{"n_layer": 10, "norm": "rmsnorm", "optimizer": "adamw"}
Below are experts of layer 2 (counted from 0) of a mixture-of-experts language model. Rows are named router (the router's row for the expert), gate (a neuron's input weights, with its number), up (a neuron's input weights, with its number), down (a neuron's output weights, with its number) and show model dimensions 0-127. Each number is 128 + 32 x the weight over its row's rms, rounded and kept within 0 to 255.
After each expert's rows: "comes before" lists some tokens at least twice as common just after its tokens as in all text. This comes from a sample of Wikipedia text that the model never trained on. Tokens count by the router's weight.

# expert 0
router [ 98 119 121 123  79  90  88 183 131 155 169 173 167 139  63 100 181 173 135 158  94 123 131 143 167  92 174 127  85  69 166 164 107 115  50 108 122 125 135 104 135  73  84  74 130 168  92  68 111 135 108 127 104 133 133 125 126 106  89 154  49 105  75 183 107 111 144 110 119 102 149 133 124 158  98  95 103 130 110 115 163 116 156 145 119  92 134  95 127  91 169  99 122 132 156  86  81 163 101 101 147 160 119 130  90 178 140 104 180  97 138 143 107  87 165 150 169  48  82 116 150  87 141 159 110 118 121 137]
gate0 [131 132 118 119 130 150  91 105 140 147  74 114 173 104 153 130 114  92 133  59 108 131 184 150  99 152 184 146 154 102  98  77 117 108 170 111 118 126 110 202 140 123 148 152 154 149 119  56 136 117  71 136 102  59 125  88 163  90 166 133 129 109 138 146  93 145 145 143  90  79 183 111 108 151 122 130 173 186 164 106 132 108 120  77 174 162 159 103  85 126  99 129 163 116 142  80 140 206 109  95 125  72 139 145 150 129 129  75 150 144 182   9 146 146 134 148 140  91 127 120 163 126 137 126 104 106 109 152]
up0 [134 133 114 123 133 134  83 117 131 137  73 117 160  95 120 130  87  92 125  62 116 125 198 131  88 157 181 137 147  67 109  83 122 115 180  87 119 145 127 183 140 115 125 143 166 157 102  59 125 115  85 133 110  71 136  95 170  87 163 137 107 102 146 144  89 153 160 128  95  73 169 125 116 152 102  89 171 195 164 112 149 130 117  81 161 177 163 104  90 124 115 117 164 118 153  86 134 192  99 106 123  86 155 152 148 135 127  70 147 138 192  20 121 169 147 154 128  82 117 121 161 116 152 126 122 101 129 125]
down0 [127  51 149 131 160 124 158 130 110  92 122 101 168 165 171 120 128 161 135 128 210 151 123 167  87 124 102 136  99 115 146 110 114 190 208 145 130 163 153 111 101 188  87 118  99 104 132 150 117 131 145  58 132 129 165 150 180  62 172  83 127 122 103 138  67  94 178  98 129 198 106 107 146 143 151  79 128 106 107 113 169 179 106  70  98 146 127 137 146 149 130 153 107 124 102 193 131 125 140 112 106 127 173 109 125  70 102 147 156 133 109  98 128 149 138  59 112 135 130  62 109 151 121 112 186 136  88  99]
comes before: " ", " /", "|", " a", " —", " an"

# expert 3
router [ 80 150 180 117 148  93 160 162 102 179 151 139 134 111  97 149 177 161 119  48 132 107 166 101 184 132 102  71  61 142 155  77  98 177 153 110 173 164 108  59 153 115  82 129  92 186 141 128 146 163 142 108  80 140 132 117 115 114  99 156  64 179 156 133 136 141 155  47 103 105 128  88 115 117 139 104  78 103 173 106 173 137 150 117  89 113  94 107 122  93 147 118 138 154 142 108 103 150 119  91 141 130  93 151 106 119 137  77 138 131 181 159 105 157 142 138 129 173  97 157 167  77 111 163 147 146 169  79]
gate0 [188 121 150 164 136 205  47  74 115 102 183  81 132 116 105  80  75 118  95 155 144 149 185  88  74 180 104 118 118 165 158 128 121 100 190 173 183 146 166 111 127 146 171 108 139 162 154 137 138  78 111 175 154 128 184 123 149 139  86 131 131 120 178 135 105 159 127 127 131 162 139  68 149 130 113 118 114 118 125 121 136 109 109 122 154  89  84 131 110 133 149 104 148 132  85 102 115 148 124 176 181 135 102  84 209 171 100  87  50 122 125 169  92 124  94 118 175 110 121 140 126  91 129 105 153 119 127 126]
up0 [ 94 123  93 122  98  67 200 158 150 158  77 143 113 129 162 168 166 134 169 111 107 104  69 179 157 101 170 131 149  87  76 129 142 146  67  89  69 100  87 158 122 120 101 139 106  97 107  84 124 158 128  88 102 123  88 137 110 113 161 107 109 135  65 103 163  95 112 135 137  91  94 182 114 135 133 126 165 152 137 141  95 127 139 139  94 153 170 142 149 135 114 142 106 115 176 157 143 107 133  80  70 110 172 155  43  95 152 179 189 133 133  72 179 118 172 156  90 129 151  99 120 177 138 171  91 134 119 151]
down0 [161  94 108 125 108 120 109 149  92 109 125 113 179  69 150 163 132 125 139 151  82 143 143 112 177 124 103 147 188 169 145 134 118  66 104 125 100 110 133 162 170 118 159 112 151  53 111 120  66  66 158 128 140 154 128 100 111 128  69 129 169 139  90  92 133 155 116 202 110 131 122 132 125  65 144 110 190 161 153 228  82  89 160 103 145  62  91 183 173 113 117  92 142 124 119 143 144 100 136  80 151 158 140 137 182 123 184 104 110 153 111 115 131 127 123 145 159 165 130  97 158 133 186 166 105 139 111  89]
comes before: "0", "9", "5", "7", "6", "8"

# expert 89
router [163 124  99 180 128 154 113  90 134 144 143 109 162 150 129 154  93  97 128 113 194 122 118 101  56 168 167  95 142 156  91 124  99 126 154 110 175 106 137 166 160 117 196 178 144  69  71 141 102 163 150 114 175  92 116 145 107  95 155  59 111 133 114 139 192 118 108 182  91  97 129 103 169 168 158 164  92 171 186 125 123 130  67 182 117 123 159 194 119 153 104 132 142  97 151 133 171 185 165 137  95 152 132 108 171 111  96 126 101 144 123 138  79 129 126  74  87 138 146 152 116  98 148 180 156 114  81 132]
gate1 [ 79 160 126 179 134 116 130 182 155 132 127 117 162 154 158 145  76  75 137 131 138 129 112 140  94 114 149 166 109 202 146  93 127 131 114 169 154 124  68  87 166 147 118 119  91  90  85 179 131 144 128 168 170 109 117 119  98  60 141 120 133 111  69 104 117  85  93 148 113  70 148 163 129 163 120 145  94 120 114 141 115  39 118 155 113 172 129 146 151  94  80 131 123 109 172 159 103  88  75 133 110 165 206 108 145 101  97 124 145 128  94 102  80 153 165  74 120 119 123 110  78  86 115 115 104  63 183  85]
up1 [ 93 135 135 148 140 120 152 136 107 136 110 134 160 129 105 172 122 119 135 177 124 141 110 114 106 112 128 181 141 153 136 106 136 117 115 155 153 102 102  75 167 148 138  70 105  96 101 162 171 148  97 158 171  86 129 143  74  69 124 125 162 117  89 115 128 113 121 156  84  48 179 202 134 180 110 123 114  84  84 165 135  67 139 148 100 177 117 123 135 114 126 154 151 139 154 155 102  74  78 137 160 184 182  69 110 140 121  97 178 126 150  98 124 163 159  79 139 150 141  99  58 105 102 127 117  51 177  62]
down1 [145 119 158 181 131 140 100 164  34 162 152 116 150 131 133 163 169  97 146  78 104 138 100 104 130 142 126 117 148 130 172 117 138 154  70  72  86 112 105 142 125  95 147 160 139 206 165 125 155 103 127  47  90 126 173 119 150 147  61 124  94 145  74 110 149 126 141 140  80 140 156  90  99 112 150 165 164 163 154 131 119 122 149 126 132  59 181 171 118  74 164 118  99 107 120  88 112 171  73 115 142 114 160 128 141 155 163 146  89  87  91 186 172 132  85 117  96 144 118 116 145  99 102 198 159 111 149 153]
comes before: ",", " of", " and", ".", " in", ".\n\n"

# expert 17
router [113 120 118 109 168 164 122 175 121 165 155 150  49 152 132  95 180 113 148 141 128  93  96 153 143 145 111  78  96 182 173 104 100 138 126  89 120 141 127  49 144 109 152 129 143 169  99 100  90 128 193 111  91 172 160 152  81 146 123 140 119 152 153 124 125 113 183  86 178 156 192 149 171 152 154 141  95  67 140 138 134 151 162  88  85 100 153  99 138 133 111 131 109 131 185 141 115 140 135 120 145  81  80  75 135  56  86 138 152 112 148 160  76  84 150 112 173 160  84 129 145  96 126  75 150 180 151  85]
gate1 [164 137 119  90 127 138 156 152  99 131 172  62 123  95 136  86 126 130 121 152  26 116 134 118 182 104 154 142 139 144  99 101 105  96 167 157 106 143 141 120  66 100 141 135 150 136 124 184 155 107 140  87  68 112 150 118 119 142 200 139  81 134 107  93 192 114 137 123 124 156 151 131 124  99 175 129 132 131  78  99 154 131 146  80 126 158  96 174  85  98  95  69 199  65 138 114 184  98 158 105 106 105 103  74  93 136  64  88 113  59 129 111 133  62 146 129 162 110 139 114  92 129 105 116 121 115 106  96]
up1 [106 110 131 160 139 121 115  83 160 123  81 183 147 152 111 164 117 137 131  99 217 133 116 127  82 158 102 111 129 130 169 148 149 172  86  86 155 109 113 158 193 158 108 117 106 112 129  80 105 146  91 165 190 138 116 141 148 101  70 116 147 114 137 158  66 139 124 130 127 106  89 118 134 147  83 116 138 133 168 146  81 123 101 180 133 106 147 101 157 166 161 180  53 198 128 145  76 160  96 174 145 170 150 180 172 119 199 166 146 190 113 129 127 199 108 120  89 153 114 131 155 139 154 139 135 141 163 165]
down1 [165  94  84 102 112 137 189 112 148  65  82 139 133 102 146 102  80 151 136 112 113  98 112 155 124 165 121 118 125  78 142  81 108 149  73 139 165 163 129 149 106 161 137 163 183 133  42 141 123 144 135 136 147 198 118 145  81 130 133  87 134 221 107 131 128 123 133 151 133 121 137  87 113 124 171 115 138 179 120 154  90 142  85 107 133 103 100 138 136 111 136 184 142 167 102  72  92 124 163 163  93 158 108 160 167 154 114 190 145 109 154  75 147 191 111 116 183  98  99 152 146 123 178  91 151 174 196 137]
comes before: "1", "2", " |", "0", "3", "4"

# expert 72
router [131 114 178  73 139  64  96 141  71 124 113 179  85 110 156 168 127 144 180 157 133 108 120 165  99 183 129 135 155 178  93 153 133  70 140 155 157 103 127 144 143  98 148  92 137  85 110 133 138 181 180 106 100 137 118 130 139 147 104 127 109 182 143 109 137  97 139  97 141  97  92 140  66 113 139 153  99 153 153 108  90 204 101 119 101 130 155 130 128  78 126  86 177 125  62 155 120  68 142 139 185 155 174 120  96 163 126 167 165 127 111 105 133 183 124  89 156 120 189 157  81 181 111 193 127  89 164 135]
gate1 [ 79 138  68  69 110  61 183 135 131 148  74 119  99  96 116 111 121 152 103 107 108  60 115 163 133 122 111 122 135 141 132 158 112 146 169 165 128 131 119 101 116 150 121 148  65  95 137 128 133  90 172 138  99 130 135 173 174 133 103  58 165 112 135 124 127 122  93 185 125 120 115 152 131 111 155 141 134 168 107 146  87 115 149 117 137  97 118 202 101  93 127 121 142 187 106 148 116 141  68 133 144 185 205 123 174 119 127 104 119 139 124  77  63 191  65  85 150 211  89 164 149 152 130 155 133  87 119 151]
up1 [ 81 135  53  91  86  50 154 126 111 168  66 110 101 147 123 132 112 160 144  90 145  75 136 141 145 105 113 114 157 155 101 134 127 145 138 148 141 163  98 109 102 126 125 131  95  80 142 148 141  85 160 141 145 144 137 176 178 146 122  69 187 108 121 145 139 141 115 208 120  90 122 139 124  92 134 115 110 146  78 146  81 106 136 158 148 107 147 165  71  70 106 127 126 179 111 132 109 138  63 151 154 155 184 133 193 106 106  97 130 149 124  97  71 190  66 119 152 184 103 161  84 124 172 144 145  85 162 136]
down1 [114 113 143 142 156  88 154 110  80  80  95  90 139 130  92 152 177 139 148 122 139 100 120 159 115  69 128  74  95  99 152 141 143 128 149 150 156 161 138 132 103 124  89 153 107 127 117  82 132  96 219  81 142 170 134 157 165 119 108  94 222 138  86  77 133  93 152 160 121 121 148 114 126 109 121 111 155 156  81 190 143 144 165 150 111  98 218 195 131 184 159 111 122 139 117  92 147 129  72 130 104 108 177 134 139 103 142 136 175 116  95 103 112 127 117 141 118 168  99 170 206 103 203 142 141 111 102 121]
comes before: " of", " was", "'s", " is", "s", ".\n\n"

# expert 5
router [115  77 146 125 138  85 132 155 156 146  96 132 147 136 134 171 169 112 122  72  86  92 111 148 130 192  93  92  89 157 158  62 123  96 124 109  69 100 125 119 155  84  93 155  87 163 131  90 134 159 172 101 152 172 135 113 119 108  79 211 144 136 104 140 133 104 151 130 144 153 124 160 159 110 126  78  75  89 161 112 154 170 168 134 109 102 195  96  98  88 136 197  87 112 169  92 115 110 168  82 105 112 133 163 101  91 169 161 162 127 171 117 112 113 103 131  89 112  75 153 150 114 181  91  81 150 172 144]
gate0 [114 182 138 130 141  71 170 164 179 144 112 180  83 127 133 157 124 154 133 138 106  60  65  70 176 170 116 112  92 157 157  98 145 115  98 129 122 158  95 158 147 168  78 108 112 125  77 178 123 171 133 127 150 100 101 168  92 164  85 138 166 133 171 132  92 107 139 136 124 158  35 151 163 132 100 114 123 154  99 166  62  69 146 155 120 133 181 147 163  92 109 153 140 149 108 111 101 146 156 138 101 146 148 116 107 133 122 195 138 113 173 148 104 139 148 147  79 153 135 145 126 162 154 185 208 139 162 119]
up0 [114 112 105 178 127 205 130 112 127  92  77  97 137 106 131 118 125 146 129 125 166 159 144 168  88 123 114 156 129 138  88 169  62 127 163 114  54 122 164 168 164 123 146 127 105 137 112 121 119 137 153 126 161 140 137  57 146 107 160 140  95 165  86 139 200 162 146 109 142 113 159 142 127 104 159 103 137 124 175 132 219 194 117 144 129 108 131 115  70 165 174 145 150 115 188 120 156  99 128 164 161 117 113 155 152 121 128  99 146 140 188 122 140  92 124  96 133 107 137 134 151  71 150  57  20 102  92 147]
down0 [100 139 162 116  96  63 119 114 165 121 140  75  74 105 123  56 137 159 155 105 125 142  94 152 126 132  33 135  99 109 128  92 167  79 159 130 114 158 119 124 145  71 121 139  82 159 101 125 123 132 116 155 157 160  93 127 164 121 206 154 117 161  98  84 164 127  26 140 134 187  83 142 143 130 157 131 119  96 127  49 203 117 141 123 172  99 108 124 141 125 138 113 116 163  94 100 131 132 146 130  83 134 109 132  86 122 119  95 196  86 123 111 172 135 169 117  80 148  97 143 122  88 150 178 121 144 110 150]
comes before: "1", "2", "0", "3", "4", "5"